Below are experts of layer 10 (counted from 0) of a mixture-of-experts language model. Rows are named router (the router's row for the expert) and show model dimensions 0-191. Each number is 128 + 24 x the weight over its row's rms, rounded and kept within 0 to 255. Numbers have three digits each.
Before each expert's rows: "mostly gets" lists some tokens that are sent to it at least half of the time. This comes from a sample of Wikipedia text that the model never trained on.

# expert 29
mostly gets: "|---|---|---|---|---|---|", "|---|---|---|---|---|", "|---|---|", "located ", "|---|---|---|---|", "cr"
router:128141133122106117234123163152097122116117122120144146127150108102100146144115142100120103091109151118121108114106129096109104141107109123175143099129125136158139151110094106098118108085152081155142133138156127144141148103140108141150108119169104099132153108145103161149148114103152144147106128123101203124116122150113118137094138099078119109116125090109133142092092123137133132102151127135118153107117121110105110128096154089144113116178158190107138103114072132116156147139158150124106117124121150112152121109152146157097090105159114151129124120186118131108169110161115132099

# expert 11
mostly gets: "z ", "i ", "ton ", "u ", "ia ", "ah "
router:128139105152112124184118113159134107091128167099127197166189143114116180159125141098139101106095099121077098119119112125122092113149146059095147109140065158132127117124128120110102150093124103129114118145124106136166137091143106105143118112117101100126172082105092123130131134070119145131138134112119128128135105138143103105102125120127082125107172150112129147130128097157128139124164109117118140093131190111115113133110118134149083112112144163117147143131124131147131115142161121095118085135107161113136122084136158125128066118132126176120115117124124133103157115132105138107

# expert 36
mostly gets: "á", "í", "ah", "aj", "ó", "ü"
router:161111162137148117135119124126155107094098144128143104122151154135116132159130145164108134104130092111132087093097130120173109134103134114071143124130129154123138160112108101124114151116135114110128084134129140126129150092145154101125106101175112106105126130110129170171151101121150155141128150113120164142086111108141109169098148122136132122097228159095154160129105094131109121105112132133097141079071121099137150130129147150143163106199140152122181143101169128170113153139114150119101111119115153116171090128145149111123136151116128169118143133147124137142149099150107143115

# expert 8
mostly gets: "tion", "ation", "ion", "tim", "ment", "enti"
router:102109163116123121128120111104145098084113154158128132131140155137103137130133116128129141101145145138129112078116136125095130173099080099109194091133095158120136153109129067142113112136156141135162146114143147151179154123183146157159145124115067148138105125168123151157140134126124152139121188114095129112102136162145094182134155112153106125142110144112158141133146118153099134083135101126128142134146108119124054089137139122159143121130131144109113074116116134105136192169128158103120131099115137123136107108153182126139112111131111138129146092148142130119140102135100107105

# expert 27
mostly gets: "c", "sp", "p", "pl", "sub", "g"
router:130131146095106094146116127114159120107106121182129137108139152114107120159143131162118152124149159098113129111100160107087117132109096102128172129144142147138160181107128041118092135136151113169143113123115135124154127101151140129167135139119101125159129136112150127179144118100166166141151175105138144146076136141148093226131142119127125151137129131117145150175089126122082138114174097098137114131152108113094099094114122163143157093135129124094155126093119133099123119128144145121088104099124138113125082138142163126113114121120101135109141130159102161148119115128120135119

# expert 20
mostly gets: "UTC", "—; ", "ов", "England", "London", "ington"
router:129144199168116131197154153147148104099095136109206143164135113119109132146135131106100052094093164108120097117110128095088105129096120105129134102142099128146145139107112102104115088103127122134153179171147123138144138122135121102135119115136115112123152111101108150146153053113140153152113128108111195103111103137100106143117153105103093111100138107111143157101115098152122128102151107131108149114111143114118121126119161160156172115158149167107135121116081135120153137131149128110120109107122145107134121121151132137116103153136144137141096104145118144120150116096121149107

# expert 24
mostly gets: "which ", "would ", "who ", "has ", "may ", "been "
router:123153136122117115108158158170131130149170128138142173146156171113131136165123116073107095157091137136122115118091140136135122161133121118128117132127108137183147161112115111117129133145160165129149099149119088139133158147131105120147148126109116112177143132159101139128147091132134150145103116069093169141124115161139125127105140106086124099118109132106141197119145097124121114127185090141118127116117138088080117141127168136169131141147125165105108133097134117152135137163137149107103134110100144116127126068137139162136097145197131123138070107114122127108167080155096152131

# expert 25
mostly gets: "For", "Pre", "Per", "Ne", "Man", "also"
router:165125091141134132120067156143111091103101128095110144155133149108104124142131138122102111108100147117127094112094127104118097145101110125165116103152129137146148142110109096104095139125167122134149086152144101132135154116182125162121147107172109113145148122147117081144150053109165156157111128122106111116108091152140110138098141115127106122100116179110161132154140122140139123112148099144102160136138121098118116125122142094140158096190150156105139106104085145153151119155156161116126101104126161122142101116143152144113107066128122160106095109090101144182141107143108153098

# expert 7
mostly gets: "became ", "during ", "served ", "took ", "During ", "began "
router:136138103143110133114167167169108102131130127117165137117152158096104181148151137119152120124111127110115111093083121103129093105130081114176127115149120104143128120103105127096124185141152153129127160141168097181131148123120117113188111101131117120165130122132144130119156140086161138176096175138118092115105140174111096130125151124105125095099089129116155148143144119125116107121166095124120142122155160134096124102124150163156125131169138126104139120110118141137170152126177104079102138156115126110153127095131110176120151160116182136148138106163114138151150156162109155145

# expert 38
mostly gets: "Al", "Mal", "Sal", "Mar", "Cas", "Kar"
router:183129131135146143127129143131182101113077164138138108108122132118147141185106144175125145091136134094118087101089152115147085120099114136099125122158121121139129150113116120116134141083130128149137129106137143138140148071183114120144093052125124115120141151080175140153155074137122142144127153105103159129090098110085130174102145106089131127063170099122133132148125107132138136100141133188110124104126142109128144110131154159125130132178123121123191138131134128118123143168124140097105097131119143116140119125159149112106155127125105161107132127141105137106126109099124151116

# expert 16
mostly gets: "j", "n", "l", "k", "z", "r"
router:116083164116130132151114109155146102076109134154140139120136148130119132136105140145159144102146144102143098106104128130113134151073131118102140128151089130131138170140098050135095120132099129119150160091137116113159161100126130099155113106095095126171130115120129081176141131108127145138126159117115140130098125145115118212119149120163146104110142116112124186107093102171094138096141113124116139112126124113125143137113151148118152073141139140131172110102115140144104120171145137105104112122132131134151054142164128114124077114146103170153129133124097136114121080104112113105

# expert 42
mostly gets: "including ", "through ", "across ", "include ", "includes ", "and "
router:112151177147111112151151150152187119111141130144167141129133115114106136140113149084102097103094115127115100096110131115079124156103107111175135114147103130151133143100103112116127162105136107151150116108140113140131136118149087118173108130091120116145142102163102125162155153116140151152075138109112219125109114139155120123096158085098111108098130136120140156159116107140147128124145115139116152126108156110110106096112136138148113119158150171101146129106058127114160124154148130108109112111107135119146123098151143147096120192136149139119105119205104124168151122122114146122

# expert 9
mostly gets: "There ", "has ", "very ", "once ", "had ", "have "
router:157152174153125135131147173138126130127119125074201140133138141098108140151125133121170126135098069105097115121106149112178114128111116120134134103148113132147148136112116104096120096120156138147140158147169123144133154113124122134165109129106130112159159110183118137143156126122162151132101152121111075107113123141124113126118158109105124125122135129108156159113048116137121148107138105150108148104099138106106122106106161155156195109145135156106141135110104125244142127156171137108122096116119134115128122110138137172106119148142117144123117109126114146130153133127096150105

# expert 10
mostly gets: "′", "10", "15", "20", "14", "11"
router:099102118146143120142146161139114137119145179119117110098134114117115156167117141125123107123104124068070130134109160119087118122139141121099117083148122123141146151107127119119112126140149111127133113100185120116124150122118059160142131097136145130143109106172087124107142095118125126126140111129109148139106072129102136197109140100108095141127123109094158113100095107131153174109115124118127167123071171138128126100120160108130148075126131139111140072122127132081125126131120176114095119132139126105161106119170156170071083118151100126123124130111119117181135129096125131112